Weights of a small mixture-of-experts language model, trained from scratch on English Wikipedia.
Training: a variant of Adam for the experts, 604M tokens.
Below are experts of layer 6 (counted from 0) of a mixture-of-experts language model. Rows are named router (the router's row for the expert), gate (a neuron's input weights, with its number), up (a neuron's input weights, with its number), down (a neuron's output weights, with its number) and show model dimensions 384-447. Each number is 128 + 24 x the weight over its row's rms, rounded and kept within 0 to 255. Numbers have three digits each.
Before each expert's rows: "comes before" lists some tokens at least twice as common just after its tokens as in all text; "gets" lists some tokens that make up at least twice as much of what it gets as of all text. This comes from a sample of Wikipedia text that the model never trained on. Tokens count by the router's weight.

# expert 2
comes before: "\n", " The", "The", " He", "In", "=="
gets: "\n", ".", "s.", "==", " R", ")."
router:149108118130102079178138132122158139131144142123105170111145173152151101128166094137147131154120153147140097142104137117144140151149123181130126138094133113162135105096119157077110111120151135
gate0:128120122121135144102096112133153127115103139067110157154143151118104116110137111155155153115123123137099110167124103072118114168127080075128134141117126122109150143179141178138117075140121136
up0:120142105114065157130140152168127114133115121118112182155150136125106138111127079142121174124079141113102136106102096133100105143139120085143151165100124112124126168149105119129114103160089103
down0:117101116060085111120151119126127133154102086111127145125151079140120148167101131110153121108141126135146139112147143158103117120112150117255110159116107137142099076153139120151116152141115135
gate1:132129142108088116155144102154142122163139085154121143131176098131080123144098107125136190168152127116137145106118168128083141127141116131127141132136111122101108101143119119147132074141104141
up1:123132156081110129168134144094154118138126142098136069099120134112127151134128130138098115100134130084130140144130118159140154117078111145116147074130141125122125126114103127108132123128149116
down1:101119117209126092109099109148152134144142183145136155149137182149126113103131138113132111128123131103110116114136151116129121126175142135014164140110141114137144111126141164108126112115127155
gate2:098110127135181071135150103114149115097106106086104103082098120133168091137160115106096107105123092132169137115148157127135140104108160137143140100155117138176159114129126101119120141133142121
up2:153121101119088097129138131102138104111081107125091125108094143110145135108114122106080132117093125112201134156140099199138154123128117149130113117110106139206125173098136140075156117139124118
down2:098098132197160124111082114116070149115134145153160128109124118097099129127119104113147120109109082140158107171145142142164130118116148145111129183122121122100127135085105122127101128094134116
gate3:108090068151096103135131121152094144115137177091129175078128152137155092142103147127135109131091124130139089129154106148130135142126156158166095149102147097140144119092151117164134151135124119
up3:177141183128160125144120139118156145145118118126106090134143101095098131143122155129154166149139155132091129111131148122108144126134086138116145157144102163130130158176104124074103094160141118
down3:147125129123152134113071154103106113128079131111122147109139127106159121151109109157117113138153128135147148136119134117134172134130120162078083119147132111169126162108141111095145126116169142
gate4:141110149117121128164105156145146110148136147154163195140127146150145145132145138102132136123077146130122132128097143141157082103060120136135176119131143104139107132145098098163086122133130144
up4:093152062116110100172155099167118136150157086110117129072088113128126125154114105108111121134116096146166131095126107159117141099151142170140133115135098140148100140149122124086126164114135097
down4:152122168187146180096108144165122132114128158145160151138118149204108106109162097099140120122133133137152108143088102123173126119136113129002107107141149121103158134108102131138169091108146115
gate5:133119118102108111137103171087163112135135116162137134125121132144179110115106130093125152138086120129117113079140136139121127118134161143141150167133125117160129122121102134125116110111112143
up5:140116126120159138110122094145116127116092139102155138145136116109112149134114158093159102119142117149125122142099140139161143150141145153128133106123080139123176087078134106133115175096146082
down5:131140146101124108166116134179105108139096110101110155110146076111115154152099141138119168154153114109134174119142131159131154142107182155142108100149113122120118124100186174104082145186095139
gate6:102114130131114112087108135136146096127105149137134123113162160122106118131135136088099144106144120070125115110105095167134139129096133119151121153134125151134101099112143115154119124112096148
up6:158184134129122072135132125123123121111086120100128117143147107152165123124131181164120129113130103103114126175127127090175157115144122117132118133084116126099111055144113132147078164106158126
down6:125113162116151130099089151143118179101148131073090075112103082092111136125101145124108141153138152192134105118149159102090131144109114128108068139144137163115133163114160076130165113204109126
gate7:137135106135141089120137088150126152129103124166124121090105124096100198143115137143104113157123115131142145178110106138144081084105087181152133127118150143080126127134124126119142153177097142
up7:115111161104146107156116082138130141091110113112133122123119143149093171134139129105109117143088113128145152167158145096148087129115124148137169147096141124105112116105095092144134136146121125
down7:106116123163164108143088158117141123101174136168145175097130140117132099054149098110144123166171179132138168125118112140101149139099129143095100147151102120135161137153089159088172141109186126
gate8:130113148131105056157149119100120084142125131154132074134111140095104186112112098079135127097110119152161128108110103119101127150138111123124144149108132119152154123119117144098156123104134102
up8:121102156122128157108123113109157149146095130106130121126122139135149178168123165147161108107100153117165152109128145150094151142139161171113127127111103126111073139123121129168148148106115117
down8:112126146183105110125120103130121124156161107083112102117144162149154118134087128148117125084120116092117155104138126103108135130104094141100124173133141126147130127117096100106109148094120103
gate9:123087109125082151130109126166109161174090166151108160113154152172135081113167090125098129179131169141139138165141139126140100146146147152125121081120132138109130129098092136160138125140113116
up9:144126121114176111157109150095075120146097107112098132105127145111081090099156115189127090124158115119108115142108131152152145135157119143119150112135122112175132173139111118108114176092136151
down9:131117158136175122155144114114108128154109109141149089145132127110163133140148173124156081115067115168136163148141101149111129100116109086107177124163184136131114095097150171142110115122146090
gate10:097128124097110116166104138131137146114127132125146156102063123097124114117129136126119134121127123124142140082122156146109137111182139118115113155108093076175130171106122119109089135110137125
up10:162156117148146156123155105122128135148106105149139124162190115115126107128137156162137132137113132164098113193103117126128119159085057139121128124142171168094129110147149163171168082131107149
down10:142113134145154144187145102135129166154114098075136171151116099091130153158130152127143155143114131170174117140128114104131106145137135133141121089123118162135129122121138187144111129125104121
gate11:161159134161130062112129144080110108105140165121134090155129127117151103153107081195205157136133136167124108156135097136104166208170113159132113164108111132169108109124130099131107129137129192
up11:143146124073114127123131140124132124140108125100162099145139122179169101155122093155149138123099155106149151153130088104150107179120127179163126118087137124147083121092119105144156131152111160
down11:129123108090085134122110144121136144139106169106147125123119102122138160149117116115121136122126139084115167127118116115141153139095099088153092119149148131124122138143127112112129102137113133
gate12:121171128127132090106098114138101113081109135121144133172088096034127150136124129112146083114136094141113126160097111127149137136137084138128148104131167100111133141108138145125129129147182133
up12:115138104090107149118116140151106142095143140114107101157149136131151110110134106133137141125154138137166132156123113132099103147140130120099092096127155097147161108110125115134162108085130080
down12:121115126101105095087139200133127166120136165157204122104106149122166117088082117118096150128111118104149151087122118143162141143161132100120106160107104124113135113117129147103088117094149119
gate13:126131098105113115153135112116148108109113132146139135144121181130132129157142115138104178143159141145109116158143120138168138116119134147121121103135114136115101150144119157108113124113090075
up13:164149110103119131161130139112152089097100153119146158165128121139079124124138123138156179154101102139086141125164128102108116104092137101158157132091180098150106140151122107145094122160125107
down13:134111153113135070159129091126175134128101110174155184133157154063133165139115128095143141142156112130117144138118168090136146104128153148136126158116175125115139103145162147130131129125121116
gate14:125150104159078089172135123143139195080158132169135138122146152090167168083119190157116093151113170134115124139141105156104173138107147129151129114105126107144192124146110118129096114095136117
up14:156082145128161115110100127137144112150105104072108116123145105114068112129164098123125144112120104151141093125137119108144087145135108131113142108134139161121101124142142162130142114147130126
down14:129110121094119130150152122129132150080110099087109064163164137148146100106104177161136138129146139149110102123133074052117103156137140120121128130113121125118097149137134157136102147121135160
gate15:163125134131158130146137148155140136100114175131114109125132119161146104098143109117169137138135118133115093120146130113115167123177126151143158149140143159140135129122102099163154124145138139
up15:092103090136128114105102114112152116136151109152121157088079164076112125128128133127094128090087130136132146156102106119132125130102126120114137143127103156126122154119131138107098113123133142
down15:079127152134131113127117093189110152147075139131142122120149146100160125112099132128162137147125122187164140142107140139120148100107107126116126154115148112093130120159096120125092118177138098
gate16:144184128142127107110125082183117164105155144104119149161117136161155149123158147115098105136148141130153113109105105124104136105086153108138145106142156128136090106143157141154129127156117171
up16:126130109141107117130149137185097123130111096130174149129149167152122144158133137135135132128129157150131091113123153078163144109095136073165100111126135115095104121123128133168118161127110098
down16:154094142121102130149167132122107126135109117104128108136128124119122131182153095144132123162102104131126116130145149145172100109149066133103078106138190132141147140075072086103135119115086131
gate17:141122115126137101198173127108097098165127129150123108103125141134134137131149165132129109081145109102135134149118112126128135136155180139126143106121155139177125129155173105105129163155119130
up17:105172132135132168129154105124152106141140149116106124184041103134102134164137156131142139091121095126097184102129165068111144095101121113146130178128122134133122138192117114129143129146106154
down17:134132107161160153121117146199125100151132145143158117154123104082146125111153117114114090140176130088146124094141109143158150089137134101042095097127131114114182160046113134130113115094143137
gate18:141125145121150136118153140139107094151161145146123120109124073160101193146132108150157093109131088115121154136170108096129115108082151101133121096069159109153147100172150137124111118118122134
up18:135149108151102129117115115130151164154098084175155151101135117146181116102128154080103137122153175164140130148116094086131105133193140132136104142165130154098133172107096146147120134105133106
down18:091136119114113124110115108124102108106148136125165110116088122140103099136180147178121117137128087100133083134152115144137089144170159133143114075120112104121175122131128159151147097070137089
gate19:137114135142094084146124120108119134154118145136126143143135171114139125104122091126110130108156148149121148134132082136110118147098100126116110146113117121131117161101109152094136115153114182
up19:075142114127126115085120119160093104127136129150079141109112125159131136162112121133127131119146090141140127144124143136111132119132196163124129144168152096162157095152133128106107113115081142
down19:154141120130125122139154116117088101140155104127169133196136124123104125124098121115105132112141110148154084120060100106125160161146127122100092099163152156112125130133129130139084145126164077
gate20:165078091139121103153151095188109142151174132134092188116106132121142103159085119128133149114120139149129077190120109093133110157109163147112070114137143155171166134099121171103130120180114120
up20:127171164130142153114110158137140132040118142139139103153138116119094117122144141103134134145087138124123146066128158121084133149132094155148178121104117084106098131118130117118137125140127158
down20:151149141201142160144143184143111135132123147132143164119114146115145149127076150119147123126161152151119114127174137060142098125119133125139126129124157171169124178062137117144113129159111124
gate21:142123097107116131115153128142156116107154151159127129096126132144131100136132096142084148175114143120169144145141138140154101131124164157159137139127127088153091149121077113128087121135073120
up21:133103142110152141118131106118161102066157166124149084126158148098132146132105105138061141128166115082134122094122158148130106117121130118113134141140112113120143129133115121146152135113125092
down21:124145096131115102130139118108153135130147128134163139131140150133096145152120184118124143161127104109078150122132170143165141102092148144175180148101114119172137103101173167116146104147147097
gate22:153118118150162174092103161171112057131114100085133148138162133148145110138127138128156146143114092116110096164131117118119096092091156127147101118137139163149100088113135119103104122124107049
up22:133153120153125121117167112193162103143142104115125155094140107113190131129106143133164147122103107107119090150149083133136079143080142153128144160085124128168046082121101136107090124150130095
down22:152127107065152123127094143145185145142106143094115169123151091089136137116120112126127129150118143139122146100163132111109133133141143072156126142096124132118127140153164157106129145174127151
gate23:118146100101097129159141110128155109126148126134142113107099125107144144132097106154092140070125133112142118119125122174103137130092134109144145121160093147124110158128111120104138124118111130
up23:103123109120101193104144144130128128150136127135163109139109132121110171168114115124113143097089147151098145129146163134082081106115156090155153125070112114176125092151099139165124091113110117
down23:105122129162144150090116112150111148127115104137123132140117155165130102134158087087125118144116106119119165190099112120145137142110114170100132151108149118144154142136089173146161090096097124
gate24:105106124120112137113134107113154119096130137134127149144122152100117148168143119140150159113123134165105128176097176135125135092096117135148147132109132125129142120200120136118088081147140128
up24:165124131107115078148133169125140173168125076192126113102118160130144098110112113128140124132114121135103168099158112121133152119161158116108124106104074147141122156115101066091143164118152102
down24:133171138140119171091097137151137133122167178103131085117123134159114115111129131161103143143122126097130106098140128131145099127147121111048113087157120115125115130120122141121173128097113126
gate25:126148136106177146097146125122131120147142112163100107136164123126118093128116129124136152083139105135114166130085158142126098126127147203130141138177112122142127140167117150128130124171114109
up25:155125120142112109107106113121122146101129115135084142171129178125100094116144130162144135160144148162089150156150135061145118141133123111148141132146110130157119101147125109132123088133142112
down25:147108169089105134118153133111128085143098123067112149135117087111159160188092136140121082124130101141129109109164150141115142130077130147186088124171160150123116170115137070130102167167101110
gate26:147157122127134128150095194130173141094104156101094127142143115117159075118147151165147121141157128086138110139137135146183131137159103151104144100147110144100120125102105122109143137137189144
up26:101131153092112137114159101143079114129167120127130137127123125126111181153150081106106121094160121154156129111124134112111125095151116112127085156116150114139177131108172142123099134111108114
down26:136083114136126126140070107164156129150135100121128160134147106083136139080118166101116090138125131046160133094110087136161088092131106113086143111155127112146125137105076090114084125082143159
gate27:159125084134087098109105144162142133108113125108128119121113145062169108124116108124096114177104166107132116124124132141123118117087113102123118141125135105183138148117199147125114085121120095
up27:147130129134162153134143114133136146136123144137130139118135098142118144141172177115127152076146145167107123102123111210132132159138094173130149114136118171114140119169072113122128181106142138
down27:120129098152113111126108124111143091154116164117110122116095140132181109163125096100135135135178139125128142125136117132081133114106118145113115113121136099181176142116120110131134118148110124
gate28:110128146123102100133125116114143137144117123116103122137106153153149148093100156095136119066103102132139153169115086116103132107082144156097081133128116147130143134133160134092128156107103156
up28:135123090142119162146128147132124085114100125178105078128101083082092114130145127150147152173115150125133105095156139106132136129140125124137120099136112111093151126111099137100147057140125123
down28:146091145145075161159157170090102128097152148118123084142170117142165128157130106189122156133077124170151114122116139115122170140133074143109155135136121154157178126111096107155124145131093112
gate29:119180121079105165133117188104144114079115126103167099132168101145139088159150167118120101162109142111141169133153150119114105170110136125119173093138125099124120119086086155140134132142133117
up29:142141132103139123136146151170132095141164151128165142127127102092089153121114110126097135112149134109164127106100143095106111122123125136115121174129159140157107124143159118127129095108134153
down29:107088096091117069157161119116133103123152143139124120139109113140149154122123133111160140096112184096154160178134161126117171130115161126178158183125110140143101097132139106115096118126090159
gate30:115159061154133114137161124156121131132150122105115154145136145081135105133155079127146138113134141162183127118161129110131111111119124155122138202150114161156166152114121139111122109153128142
up30:069138124111131138103123121125128111154117113082135117134108143112123103142117123106127104101136126115167168154199123115182089098109133141159112163123136127117140141112115139089131102142157122
down30:115119132137119171176131123115127132158120154107139135130130127099095131131142132124134096152073109146111148165172133075182129145076135114107097170135141133114152156103121132154147119126141103
gate31:163095130108139130145126097161163116094111108104160108184142112080119130145140149129152110110102094131168149119091139125154121133105118168128087117125101122133058122104106120109151103117124138
up31:163153137120151087142095178095132110131175113135132116122156137100113115110128134134143143116131133161117144079128150138100152121128112146120138142137149157140121162133107123094153142110137164
down31:133130126161136126080153139175104122111127139124106090143125143157168119154102105166128124081126107108125113170149121135184120135121149107122139191096139126142082127131112083110145106134141149
gate32:162132149143152084098140115122147104084150108143126175134131140080094136105139142144109110120139103108098138141138156105126127133126105113139118162148127111107188138122139154106131081148117142
up32:133151130133133135142090108133101155104110123078113057137098140147165108104148157158147103144143173169161113099146127186144110113145138131088101070128145160127128127126120123116127150102126109
down32:114166093130126098115109129146173134097128160122147097116114148125101118113144153175122152153112133115138094156113104112133111136159131142069121097147124123135131117148161161123158101087137152
gate33:163085105144119157101129138140107144114134100148131152117149120113091120126118074133095133195127140118135129096135150068083132149146131106123113181124130113123128140157136115124144100134115077
up33:136096118089105168116136154093145116133146088185159176147137123134109129142073095127114133127125163136137147127102173134123132121119124176164161151104127090136133130154095131132129116144120109
down33:146135159042125151150158123133090097127143110121166148128123104131153114101114102090136118136163127143125167180119139137128132176132133144255088151101104129151138120139126082120117152096110097
gate34:149168116138114127109141106114162119117141138150083135129057172117122149106169125124102135171121171097117157140126096117129153109118139102128144149118112123124174156077135091132101095137097093
up34:140149110149108141109161113114212096121167098143110156133088118131113132124207117140162126117088121148164148165184153123115132107162107128109111136108106164153171116125147165098112113163166108
down34:143159112110120154145133084140107124150095135109143138140123065110103137095153119156141173158155126081134143099100145150108135132112131109085094117149127111111122088126142121057120156087126153
gate35:141110055183129113131142161159097106139135159143122146101139133100151077139144111172139116127131145153145121151130136128133131143128131136115131089119105132112121151171126113126123142189086121
up35:130152156141119115121112131126188170119156105107114110141149121117081181137147148097129181105102094124088169129109144134119163142133104102122124150144086161152095147132177142112138139078134168
down35:120120130093096156124123127165140135144130098160124167126151143121098127170123140158174141130154118132156102113134125115117115122126171169126114121160148130131093148168108122104132155172123120
gate36:120148135174137146133119135163152106070183161146112152135119139162129091136154141102118133160130117110137110108145102169117133146111144168110136136136111106131097122104161112128081151144120129
up36:118157115135155107103131119149138103104177089135127136171121125157119092155107182145123126131148118097129122120144134122136095119139170178153132137125112135160069134106136138138132098135130107
down36:172132117082153145055126097110126099164161130176131136132150117148169111119123184138154085097124126130129113154124115131140097085126122126123118114104136096121123107113161158118199176169148166
gate37:110159132105100162158154112120157117108138124145135110140139157145141122143127090106118133106118125117103133107119139081125117122129132154151164124150090105106139123152115156104107159104132156
up37:156117156134117132164110148116107099144082089096121139138159132149111096071164169139169140125097114131112130101140159084133081121168107158115133111145162136113143123095155133108167125099130096
down37:078119113103115140134102065167135184152122103095128132133104118119150189098104122113186121100140143124106109127140112148093126118136120128180098135119137185105095136089160168121093128129136126
gate38:125091127110113101162092151093130104121126129145099152114121150125112157126112169143169075126127102122144092130111150115096137148148156103146104150109180119133156116118171169134128143144160111
up38:110161103121146162179127128126129130140112118160104102142109136114127052117127136160135154152123129162155119198146101142164114160108096123124088117147133173112158149126113119099128090139099124
down38:141131140139130134129133117107124125133092112111110112121130147136124150154115172121147076189149135147150083127146154091157079117117116107087148110150141071149182134161109146174142113149210154
gate39:122082143117093159115114104170145138101142121127109142154152141151108131113127096122137079125176157119125113166099102126107154130153119175127130077125147116119136147143142101148137089132126105
up39:117118115138163132100155124119114130135106144157137170133163113140137131142143169112132137156118143149115056132136150085114113095141064125093108102129168106115124101113130138144162145141147142
down39:127151191087129119142128162130103125122111121115108089100137128167130129117077133157151144107157100104108121082148090095092111144127157154089128133146147141146114162115152139157136096139116110
gate40:076085100138139091150133115102111113143180137127140129152145156131143125135141158163133118120163106157120092152094148143133098116090138120126113089170144139138134103116145176147168144177123160
up40:099115114152118132112111122128109137114098120138100141120124156093186115158151121150150104102122119107171098129128120169111165139108089157119122168147136121100152107127118123100127127137100118
down40:102074090141120094137118086163160158149164125127118146157119137119093144115108145153121131093119191126120083145118126154135115094101149137134112120133134145066152137141114150163125125150155151
gate41:123127140120126111149168128085105189130148098117123098103128177110147098086118109109131137113165109158177139068151118184130100123165125147125138134121099106153131104143116085061128144144124085
up41:113087123119113151107074135111135108120151101125138144155122140074106155126136154145128103095159111103115159135130153124122140089120140079121082086145136155108141106099136170152110143117152147
down41:129146088134126086134134166162094127098142108114110113103165122145178154108114156156088135137125099148107180124117128128140113111144158100125139120129147149121111112123148171118078122138126136
gate42:146127097128130139137132140119190110142155155105127123138137145138098145121123121131178181118120102094089102135153101138127138104117132069112162163101103132165117110107139147153092141119128133
up42:088108225108131077138125135088127106124134114114148149154138122117113127100159136108143118094128116135121116159141177115128146145184177175132103129145152122152123135134159121109133091143168139
down42:138123103132132113175120053145124147141165133108146125110127113156122151105133119142161134105130134079137073126147125136096116144117114125148154102138100126102100100118144112050109107129130138
gate43:111108157121110126090135127128151094167129149141108090064108109144116110150126115160162103160134104115132092155110159149142114146161181117114099131109137121120128124139136118072095110106165130
up43:112138092112157134138140141132117146083121088119079100124140154097165140123112141129142164121087144154136128119129109091097157135165106133145185128141111154144140149083143135126188135116144094
down43:137140140135107143129110136144154076123116108113119134138141153103163157137167087168125108163171101104130128140134131125143143126113153128125146165106156091129133129155092183121133122092154111
gate44:182125153162109157162153084118122129138147091153171116127124143130125157126164135127094145132181153142130160132125147106117158120079114090104111156150135157106163161143131106123114094138143120
up44:107136111120113085131139171135159124122098168075113137121117114123116124111097122134157153135069084109134109134117106159121149140184134188161144134084104089175088118138142081162146155138105127
down44:137146160161143118172158135149162087145103123164113112127114132105180136096182155107116124151189142120113100153137122101131148119131122142076087129165109147091133166139109150128121069142161067
gate45:116156130079129099105121115127145135150108112131165119143126137146112146160099124129143128170149107138122142145132106093127097098125149105131139143118142088136104101098135105148135111139081132
up45:135141128068103116128145134080164085096113133134107094102125152116117130105115137161119100140179112109169141106155184157119174138166169109134121125127069134113121142119108120104122137106154089
down45:135135128214139147097076113149120144143105144132152148122147103171119168132143134113136129146088119114146176163127137143140146095095108132058133103115164097140130124099180153151156107107120131
gate46:151112128104128131142144110150141098096120121152121099132112134139111099141162149095118076174147131135177115162154119110135103097129106143133103096127155159129077157088139132081104087122085126
up46:115096183116178130065145162120120160108100137126107105155150107094128152130114163145119129167145102141131127130103105121151140130166102114122107115139169084143141128110094138129095140142132119
down46:150167120110142117109119150145171153066179146120101136132162112103095121112129104106104073105145129131115124087124094098110099109137136115139155085121130160104103110134163123114123115156139111
gate47:120140116121126097128113113147094111107140056159136142141157157107190105099125099142155095121123147155142117165115126127150096131103117108148120110127156116101115149095131163130138112128134111
up47:127143144141115152120125155086147156112147111145107133121099162145115111154193145151093090116123137145126109069110120109108123135103157143115128140170117155107136111117115107130136121144169088
down47:082157138107170139073120147074108147161122113144103102126138093149087140166127118131120115146171099131144151144128091119055116149145142132166126126134090119141106095147146121145137203118142139
gate48:094122132112147112151157107125144121147146131130148148114137152138144114120090126152118109122113099100153114115096156110142099134113128136109115125155136155108159124131140139174086113157105155
up48:109133111080080128174129114132146110103124132144111154123086154123171090110141182146120098130098142141150123114118077124150130124097099125151119080121082121097154141111097137152133091132096167
down48:143142084130114115148087099126108122162146099137160123157092125068132133100128100137108117116138131132157141111133122134138122141135102083106146156098117098163105140068124161150144160142129154
gate49:125149103125128133099158119166146066146175127119119093147105139149124149172120133134124161174184140087103170144142119147147125128128097107128055129119113124120161103116161124135147096098119107
up49:155152135138112149139102140136151125108129132121151129132120094138100135165107123121095161133085113094136133121132096094138122110100139110147153088168120123111151119162113105095118120125168142
down49:164138090146136157129102102127125121120149158138151122141098148107118172126108161111176138104093104138107152159113168145135124113140114145086062138138135104133117083114112133111117101106109134
gate50:126110099142134117196119111129123101105149139116105123111155124107141072107122113127101102136164136106087112159106072118143124149117095203134119125153170144132167109101113130114132136119114105
up50:156157137133129143164161122148132136135097111111137143097205087127151087139116118129086121131119116101103137123121092119162116134111125132152137126135171135109123114094122143099127151123172114
down50:122124145126144150126086127079121145120109105118179074111129160118186134119111128131118131103163136082134122138120112108090120159116162140080119110146106133113147164143090114136162142119127133
gate51:168143144115106146140128119133154123114128118147169107093126141136113123130132145158108172166112133122100107104133108080090118114132118108139107112125097111126116111157116101192122145125092125
up51:144142094114126110123172123144176089049178138102115072132135155109154144110137126169112090141119130096151147081152109175076170139145093128106134148112125144124123146163090076103123131104116107
down51:091134128193096106142126093124114136126161103163136126142130087140090130175141116125076148126146138148149140141090186131168130106128176144071110088095102097112142126108163166158144108135116115
gate52:126124112099061123167134185163106126148151101164127135130142148163136134130091074138131156157109144132115116144108121159107147094138116156130186126096106108166127172143062114101115138125120128
up52:122115117128128153093115088156142073120140165131134151145140171100111144129139109091109151119105138140110114133137115086136130131077078076110126180130170114117119114118136137168107142189105138
down52:109126139077163106160150125109129118128106104114102141139151087159131133146095156148126114090138118133117137116144131110134134151095128131216142147129100128148103107175115131133124113131129118
gate53:115120129141104127157104178118178106112116120151185118113142160128138136126133166127140090134140141152120171076130151115173128131164171109135116119129141111181137112111101146102099182112185126
up53:120128114105107170147110148140143157137164120094152127105088149108114135132121160137158129148075124183119120068108125131123145096133124102123160139137135108120109135135154146208124142102145147
down53:129136182160127092113155107162160114132127106094126150118151170122124114157119094117134119124115117114105154117096173084117078099123086143150083147134110094151091104160141099110114114143135158
gate54:096090110131158130119132119118141157192132112098158103116126126129141132136091135170116104056144125156155110149100137166155129150107143144104116151082144118113094095090098142102128131167167128
up54:106086107114089156097182157119145117108154132112125140143126105111112129142108148113177079164128132097158136123136114132112105112133125115131139130146076092180094107095105107127139128107136099
down54:156159106118151146117152122113131129112131134131086130094117121122110153094149130103090121139131133143148189125141139094138117111161162151132154143145112112127129097118083101135149116087111153
gate55:139115104122148083125107140144093121071133140123127083170147093164165163109120090140129119116124135115135133106148119114121116153133145150132131135095102151072165149195115149111177158133120138
up55:122090168128126099081123133151108143112156165142118156139120122136109133131148115161131151176095115145122116142102113095121116115105142116139162172128163116115129101115187066126125113127133106
down55:130152129079099124149135132140110088120117128125126135121146101149142163169088097142118105158129110135106162126125107120091147163130133120255121096137119090144108091162145069138092155144064116
gate56:161120131106098164150097149146138040131149121125139188117118160109133117108132108176103141126084178119106169133117125080095122141155135188145159173122120148137138142120118138156102110157109186
up56:106159097132112114147145137102100130144104092157103110127125107164149130133141146111155142140136092149117157132127123169132133112127134131130142109119109125157141132139133083105141159093129121
down56:142123166155189145156120101170146160119131151126125102141103175128154108108135101107107125113120128136124085084084129105140122123150100142000101090150148117108151179125105155137145121146133140
gate57:092119161100155087140144137107098132168122094147094114098146118109131124096106087141109121120141113152151124163124128148146115152147095112123113112103154146151136136138164097126152158107108164
up57:119114113167125121125109088163160119134147128149101111085071126115133098115176151085137136135080117194142127100129122142115115110116135186108125139150117116146130095118158177143135129130116137
down57:123131117100137124088142120125157137153110142157125113168132142151108149121160113152113191123127079112120149182147137090085126134136155081153145125108098137121099124113123107098153080137115115
gate58:179123127122164119125103126121097148092115165110122130159143135166121186164136126146147169146121136147101117111128128141090119135152111158120159138121119098134140117091153095119087099127108139
up58:152125127130086138149116160119115098117121121142112164120136103147139103111149114134231137125101164168136131139141114164096136159160118145137155157132088172162147139133123073137127135107132122
down58:153131134037120151141108100156119134128117155078105121151135096094141087120131114160122173122133161128121147118116138139110112152132120118159113129131101148112134140124138121097160127136119138
gate59:166141107146103117130136140156131154126123119139124077140114135107128082131128128184157134130121105140149125137148108177176145133104125082128161078103143083111129132144129124118171141141162110
up59:079101113091119088109086112098102092138158112110121122132107102117158134072108149132112159144145156087130182114116125094074130117111101121124130176118109111169128150148103153122134111153146162
down59:139119103132114161121160095174130151126122143147148133134138135110159102118119125164140065188142129131139116192132106126166055135112167163087142096130149134131147135125153156148147120087085124
gate60:109115127136122113179114106129137162173112101127156105099128105113141092121120166161122137116145149126110112151109128111132150127132102132115147138141110137170116131112151162109134120124134151
up60:092101163107130136132128097112155132140139079135159142133110141135144102115122138143125118144157111139116162145116128087148123085146144107121149130126127103155125128101128165113154150129159144
down60:176131172112131114124089149116113138081134135125127122172118143103150164168092166133149120122088120085141156140121113141115150171127110124103112162092146139107132159147148145124157125159087162
gate61:140147163099138120165117107142175126093134139131136105135112109142111141164137086116098135062165159118157131151160166169158096128120117156137157104128088147126131136151143144150136089126146136
up61:090114104111084131172123106123125125129141120120108132104105087141102126098071125142158138157130095134141125116118102121111120108151141132125120114145128134125098091139116102139148137121117113
down61:179116105163135198128138182166117153105135144145109119133125161141161065131140070130097172129118142155148123117122126134140121154142127072054138140135145114149139143116108103157109161088148138
gate62:096147128114107115147103172132114107091229137150150142133138138133149121119114157132124124158133162134105104123116146134138112104134158108136121113132141149119115142155118153130120114160110119
up62:116133135160172149132155107134159131118166154132134110113125157167137109106115154080164110150117166146160145125140146143094118126140139087139121088135094123156128129183144155114133086176118112
down62:130141131157148133129126197141136116114099124154122089140098146096118182135136134106138141133185123103127099122148109137150119139087100160156131140115148122116132133101165140137140124108162123
gate63:108113125139065069088145129143170137111135124142160104090097106155148125104138138164114119149156127098150106119132161107117168121116188158113119150124109132155148128152087106141143119085111127
up63:108082141120096071107124130119156138094113112090168094076115102159153103134142150180113105080102115132123138144156136134132171159127183152131169130104149101122119146098109145099149142139149167
down63:108064114121100125147113096126098135110125126144163093094115166144127116119112148123159102078133120115116170132101076144153122138137147094164141159139156109147109109109169130120126114125116109